Below are experts of layer 7 (counted from 0) of a mixture-of-experts language model. Rows are named router (the router's row for the expert), gate (a neuron's input weights, with its number), up (a neuron's input weights, with its number), down (a neuron's output weights, with its number) and show model dimensions 0-159. Each number is 50 + 10 x the weight over its row's rms, rounded and kept within 0 to 99.
After each expert's rows: "comes before" lists some tokens at least twice as common just after its tokens as in all text; "comes after" lists some tokens at least twice as common just before its tokens as in all text. This comes from a sample of Wikipedia text that the model never trained on. Tokens count by the router's weight.

# expert 180
router:45 52 48 50 32 53 54 51 44 66 47 53 69 44 40 58 64 56 49 37 41 37 52 43 51 61 38 57 44 64 67 55 63 61 43 50 67 67 40 40 67 34 57 54 50 42 40 40 48 53 46 44 56 38 46 36 32 44 58 45 55 53 51 53 62 57 51 61 32 41 46 34 34 36 43 29 47 50 59 43 48 50 41 61 42 43 41 43 53 37 53 63 60 36 39 54 57 56 66 46 47 52 43 48 64 39 48 64 41 68 60 41 59 43 34 63 39 42 38 53 41 49 53 46 65 44 33 49 44 67 44 41 59 69 33 56 47 38 47 72 55 50 61 51 52 46 51 40 27 38 31 68 57 48 43 43 50 40 41 54
gate0:40 38 46 47 30 43 67 46 33 59 49 75 43 51 42 69 61 45 49 46 50 44 50 48 57 45 56 64 63 50 32 61 62 42 64 48 43 65 44 40 47 52 46 44 43 50 63 55 50 74 50 35 54 45 33 60 59 46 29 48 49 51 60 58 44 48 33 33 51 60 41 33 50 37 48 67 40 59 49 36 56 56 37 65 37 33 57 51 50 49 33 49 41 66 45 53 42 45 54 51 25 68 49 57 45 51 50 41 47 61 55 34 37 48 54 58 50 44 47 48 56 45 40 48 55 69 59 64 34 54 54 44 70 58 44 54 49 38 53 43 51 56 42 57 62 47 37 42 57 56 41 59 30 63 56 51 46 48 34 65
up0:40 42 43 51 59 36 47 42 50 45 58 46 34 48 55 70 53 53 69 36 52 53 51 54 41 49 64 33 66 65 57 48 47 47 58 42 57 59 43 51 59 59 42 40 50 41 61 54 55 57 59 62 41 58 31 45 59 51 47 40 54 48 51 46 56 72 47 49 40 53 56 45 47 42 41 45 56 68 49 43 42 59 61 77 55 32 47 41 46 44 52 49 58 71 33 60 58 48 22 74 50 47 58 51 39 62 50 57 43 55 65 34 40 46 48 54 53 35 31 47 56 49 39 61 42 48 67 38 36 34 50 51 51 49 56 54 57 54 61 53 55 52 31 63 71 51 47 58 59 44 47 48 47 62 48 39 82 43 42 40
down0:49 58 43 49 61 55 71 54 59 50 55 52 64 57 44 44 64 60 56 52 47 56 40 47 41 57 62 39 49 44 45 45 38 38 47 53 51 43 68 56 77 60 62 31 52 48 38 57 42 56 23 53 59 47 56 38 54 42 39 41 47 65 53 51 44 55 66 38 50 52 57 65 52 46 56 44 49 56 60 49 51 39 59 55 55 59 39 58 40 62 27 35 56 47 51 73 49 52 52 51 52 80 56 45 65 31 50 56 48 46 62 46 59 55 50 53 49 38 44 32 60 52 64 55 70 34 41 50 68 42 40 48 36 50 58 45 35 45 44 52 48 55 31 23 49 49 40 42 43 42 63 59 60 45 41 44 69 55 58 46
comes before: "| ", "- ", "|---|---|---|---|", "|---|---|---|", "|---|---|---|---|---|", "|---|---|---|---|---|---|"
comes after: "|", ")", ".", "|---|---|---|---|---|---|", "|---|---|---|", "|---|---|---|---|"

# expert 36
router:52 52 51 45 49 69 53 54 51 57 50 54 31 60 24 53 43 52 55 48 42 45 41 60 48 57 54 43 66 56 60 65 59 52 55 57 39 53 45 52 53 46 61 51 54 71 35 73 49 51 45 55 57 62 43 48 37 57 55 27 46 40 30 66 50 35 67 48 49 50 36 34 53 41 40 58 55 66 34 39 54 49 66 49 26 59 50 43 51 58 64 68 51 40 53 58 42 51 60 72 41 51 59 58 52 74 49 32 57 52 45 45 42 39 62 59 47 39 56 43 49 50 66 56 60 37 62 62 61 34 60 41 43 45 51 44 41 44 43 46 67 61 49 40 55 36 41 42 45 57 53 49 58 47 35 42 48 32 49 68
gate0:34 62 51 66 46 42 50 61 62 38 46 31 52 47 54 53 28 43 39 59 45 44 25 51 46 55 51 40 46 52 41 65 62 51 40 46 18 50 57 40 58 47 42 44 39 52 54 64 59 51 59 40 43 60 54 66 45 43 52 36 58 36 47 60 62 60 54 58 70 51 57 39 42 60 63 44 68 32 51 52 63 58 52 40 59 57 42 47 42 58 54 40 59 61 47 57 43 57 44 41 50 63 51 68 62 51 53 57 39 58 56 42 63 50 54 52 29 47 75 63 47 53 49 52 71 50 49 51 54 61 56 34 29 57 41 45 63 58 65 46 58 55 61 46 37 47 64 50 37 48 37 51 42 65 44 47 59 41 47 68
up0:50 63 40 33 59 39 45 43 57 40 46 44 49 58 55 57 47 43 73 58 35 27 45 30 50 41 52 54 58 46 69 49 53 50 35 36 29 35 57 31 46 70 51 48 53 31 55 52 50 42 42 39 35 51 46 42 46 27 54 37 35 56 62 47 36 54 57 58 45 56 82 35 52 64 40 62 51 49 59 60 45 48 52 43 47 71 54 71 38 48 60 57 48 54 56 54 39 54 47 49 57 59 62 54 59 54 44 53 61 46 49 26 50 46 41 54 49 52 51 58 58 42 51 59 44 63 49 42 37 49 38 53 67 52 43 56 30 51 67 48 44 64 36 56 34 33 53 48 61 54 48 42 54 43 40 54 59 50 45 42
down0:40 52 42 59 48 55 58 36 66 49 49 28 46 44 48 59 30 28 59 48 56 47 53 37 50 32 36 57 59 61 49 43 49 39 51 38 46 58 58 64 48 57 51 64 43 60 57 67 48 38 51 40 53 35 74 47 46 67 68 41 45 56 52 63 47 48 46 44 51 40 48 48 54 42 44 48 62 55 61 58 48 48 37 33 64 40 48 38 54 55 35 55 49 51 47 55 66 41 62 69 53 45 47 49 51 45 45 46 67 65 47 41 58 34 66 56 36 27 55 54 78 57 49 57 37 46 38 45 36 47 57 51 58 45 48 48 53 55 53 59 77 46 46 62 50 65 51 32 37 64 35 53 45 55 53 38 51 70 45 56
comes before: "the ", "201", "first ", "a ", "200", "his "
comes after: "in ", "at ", "member ", "won ", "of ", "for "

# expert 191
router:40 62 54 48 43 53 57 36 57 53 46 50 69 35 47 63 53 61 48 41 57 50 53 52 37 42 50 39 43 44 70 51 46 50 46 42 73 51 36 62 52 47 50 44 54 69 56 50 41 48 54 50 56 51 49 47 49 46 54 46 58 59 67 55 47 48 51 51 43 52 46 61 42 58 28 48 42 41 53 66 69 42 44 39 32 42 66 62 54 51 39 65 45 32 46 52 43 52 54 55 48 41 58 66 68 59 49 48 35 48 47 63 45 45 44 66 56 28 35 59 41 49 67 45 39 60 50 50 44 43 59 34 58 67 80 58 53 54 60 41 39 38 86 52 61 41 47 69 49 51 48 53 36 48 42 47 38 49 42 28
gate0:60 63 49 42 48 57 59 60 68 56 48 50 51 40 51 35 58 47 58 63 68 64 46 39 36 48 58 57 55 67 42 68 51 52 49 64 44 47 46 46 51 58 64 39 62 41 25 58 40 44 45 57 54 43 49 31 59 46 39 30 65 55 55 60 41 37 45 39 52 55 43 72 30 66 43 59 69 43 55 65 61 39 64 54 61 46 49 23 49 47 35 55 55 46 48 61 57 50 47 45 69 48 56 41 49 49 44 59 38 56 37 63 56 51 39 55 53 53 49 57 54 40 72 60 54 47 65 41 56 43 65 45 58 60 71 65 46 35 41 36 45 47 56 60 40 47 47 35 43 57 34 37 42 51 51 45 45 53 45 49
up0:31 50 52 44 36 47 63 44 46 35 40 52 53 75 44 45 42 42 54 42 46 53 44 66 53 63 46 53 80 47 39 56 66 50 36 54 51 60 44 53 65 42 58 52 35 40 44 51 45 56 42 65 54 59 54 33 51 65 42 55 34 37 55 42 45 36 64 53 51 40 55 41 50 61 54 46 67 48 39 33 38 54 66 44 51 51 53 58 35 41 52 52 55 42 47 56 40 57 51 38 57 57 72 53 52 51 44 43 60 38 50 36 48 54 58 45 45 56 54 41 47 70 60 40 49 33 69 66 52 36 52 53 34 55 47 53 45 48 62 50 59 60 39 37 25 54 53 40 51 59 72 37 52 66 38 65 45 67 42 38
down0:52 55 54 59 56 64 66 42 34 30 58 63 66 32 42 56 51 32 38 48 53 43 69 44 55 52 37 49 46 55 30 38 49 49 45 54 57 49 48 47 40 65 39 37 48 57 45 48 49 45 38 59 56 64 66 37 42 37 62 40 53 50 52 40 45 57 50 44 40 29 48 58 51 52 80 53 61 33 53 71 52 53 41 35 60 62 41 39 32 62 52 50 58 41 46 44 47 52 39 56 61 50 41 48 46 51 43 40 44 46 46 44 72 46 37 41 51 48 50 55 45 60 46 49 35 49 41 53 44 55 67 39 56 43 63 58 20 48 42 48 38 44 29 38 60 59 63 53 53 57 39 44 35 40 42 38 44 42 65 45
comes before: "the ", "of ", "in ", "and ", "a ", "with "
comes after: "the ", "on ", "located ", "is ", "a ", "south "

# expert 67
router:60 55 43 49 52 42 43 48 50 59 46 59 55 57 58 56 36 47 30 35 62 53 55 50 39 59 60 48 59 56 41 47 50 40 68 34 55 39 47 39 46 49 63 37 48 40 58 46 34 48 52 57 47 50 56 60 53 68 53 32 63 54 63 48 46 55 51 63 41 46 64 51 49 18 34 26 46 51 72 42 42 46 52 36 29 45 51 57 59 38 48 31 48 62 50 57 71 48 54 55 38 49 47 36 61 34 56 57 65 45 53 74 69 37 62 50 38 50 52 51 62 44 57 59 40 64 42 32 56 59 43 53 40 32 56 56 43 50 55 56 38 47 45 48 39 64 45 43 66 57 52 50 46 61 39 58 50 54 67 45
gate1:56 34 36 41 57 41 41 40 48 57 31 62 38 55 41 58 75 49 55 70 47 49 49 33 35 44 49 59 57 37 54 43 56 56 64 49 51 37 51 55 58 51 58 50 47 37 49 38 51 52 48 46 42 58 61 36 60 59 44 41 53 44 35 22 58 43 30 66 42 62 66 59 77 47 56 51 41 47 42 45 39 49 48 61 27 60 50 57 63 64 62 47 49 47 37 47 54 57 67 59 61 46 54 46 43 44 51 55 53 45 64 60 49 54 51 39 50 47 41 49 52 52 49 60 61 56 42 40 51 50 64 56 50 32 56 56 33 51 38 58 60 74 59 60 63 59 62 54 45 68 39 45 33 40 60 56 32 57 61 56
up1:51 50 59 46 52 30 30 46 51 51 41 36 48 42 55 49 36 35 57 25 32 61 56 43 47 31 49 41 48 43 32 46 38 36 59 52 43 64 56 57 56 54 48 59 67 31 50 61 51 56 58 44 34 51 38 51 46 47 51 56 41 49 40 48 50 41 37 40 47 55 57 38 56 45 46 42 67 48 59 57 45 47 58 66 38 65 51 31 61 47 50 52 48 49 42 60 61 42 60 57 47 60 41 40 72 50 46 45 59 54 53 56 39 29 58 60 35 52 45 44 54 65 44 51 43 50 57 44 38 49 36 46 50 68 46 32 63 41 69 57 53 78 62 41 50 26 55 42 62 48 37 49 30 60 39 47 38 57 54 55
down1:62 50 41 35 63 70 53 51 59 51 42 54 36 55 32 55 61 40 44 35 40 52 39 43 32 59 61 47 50 32 44 45 39 59 57 60 43 43 36 61 44 36 57 51 65 61 43 60 58 42 28 59 38 61 40 41 47 43 30 62 50 35 41 62 62 41 50 47 30 41 43 43 52 40 65 46 54 67 48 39 58 49 59 50 65 41 55 53 57 60 53 39 55 56 59 52 70 61 55 47 72 46 40 49 62 52 46 49 43 64 45 51 31 46 39 29 45 50 55 34 40 61 54 55 46 56 49 64 68 52 51 69 54 68 43 53 58 60 52 58 48 59 57 50 77 65 46 38 40 41 50 59 52 55 55 49 53 54 42 46
comes before: "| ", "|", "May ", "September ", "March ", "October "
comes after: "| ", "on ", ":", "On ", ".", ","

# expert 116
router:68 62 40 67 54 47 50 64 39 59 30 62 55 45 51 53 50 47 64 42 42 48 56 30 51 31 38 40 52 65 42 48 40 65 64 43 41 66 33 36 57 57 56 46 57 62 39 53 36 58 48 53 61 43 48 27 43 75 53 56 44 39 62 40 62 76 52 59 45 48 56 43 30 60 39 43 45 46 59 43 45 35 61 52 55 60 48 49 48 58 56 65 57 31 54 40 40 38 62 51 55 43 42 43 68 51 59 53 55 50 54 51 66 49 46 58 63 75 57 59 50 65 58 39 69 32 40 51 54 54 49 52 54 43 33 41 39 53 51 52 56 54 50 48 63 37 47 66 44 52 55 55 57 43 47 45 62 45 49 38
gate0:54 40 61 51 56 60 61 45 47 59 37 35 44 83 57 42 52 53 60 55 41 64 35 40 58 39 69 51 44 44 52 65 43 52 53 80 50 50 53 45 49 40 49 31 62 36 48 45 57 44 42 45 45 33 59 48 42 61 50 76 50 34 67 37 41 63 42 62 50 69 42 65 41 43 47 40 45 54 59 51 69 44 53 52 50 39 62 65 47 47 31 53 28 48 60 38 39 41 45 39 59 48 43 49 54 71 46 51 37 46 50 56 51 41 60 41 54 42 67 38 45 41 53 52 59 44 44 56 41 43 59 45 47 48 63 43 37 32 46 54 56 44 56 55 62 50 52 71 45 55 28 55 55 41 55 45 55 52 49 43
up0:54 58 55 60 51 55 57 43 39 50 55 62 36 46 49 63 57 64 74 47 49 57 58 47 27 51 62 72 27 66 46 62 44 49 50 56 35 49 47 34 50 45 59 51 53 52 51 29 54 51 54 48 59 43 55 44 63 40 41 39 47 51 58 57 58 40 65 60 45 50 35 56 70 49 45 53 61 40 44 44 56 34 59 47 49 48 51 63 47 71 29 53 43 44 49 45 38 51 48 27 29 51 51 39 54 32 71 50 63 41 57 46 58 45 33 56 67 49 70 51 49 32 59 55 29 52 76 47 62 40 45 38 39 46 56 44 44 42 50 56 47 52 58 48 49 50 64 52 68 55 37 43 49 45 43 44 49 32 52 51
down0:48 58 38 52 63 50 57 37 44 60 46 48 38 39 58 57 60 51 42 57 53 41 43 65 45 58 58 70 57 59 50 45 46 44 65 49 53 48 54 44 56 53 54 54 37 40 26 33 46 49 49 47 48 40 56 74 43 42 37 59 36 54 55 49 57 60 33 46 45 60 48 35 34 53 50 45 69 30 37 57 65 55 38 36 52 44 53 42 55 43 45 58 47 49 60 64 63 39 43 42 48 66 45 45 47 67 67 39 46 42 41 39 64 51 60 42 58 30 65 54 63 44 49 72 62 55 16 52 58 31 55 46 43 50 44 52 36 55 60 64 52 42 49 41 42 60 49 47 53 37 48 54 65 49 63 47 63 46 44 32
comes before: ", ", ". ", ".", "'", "s", "ing "
comes after: "the ", "of ", "in ", ". ", "for ", "his "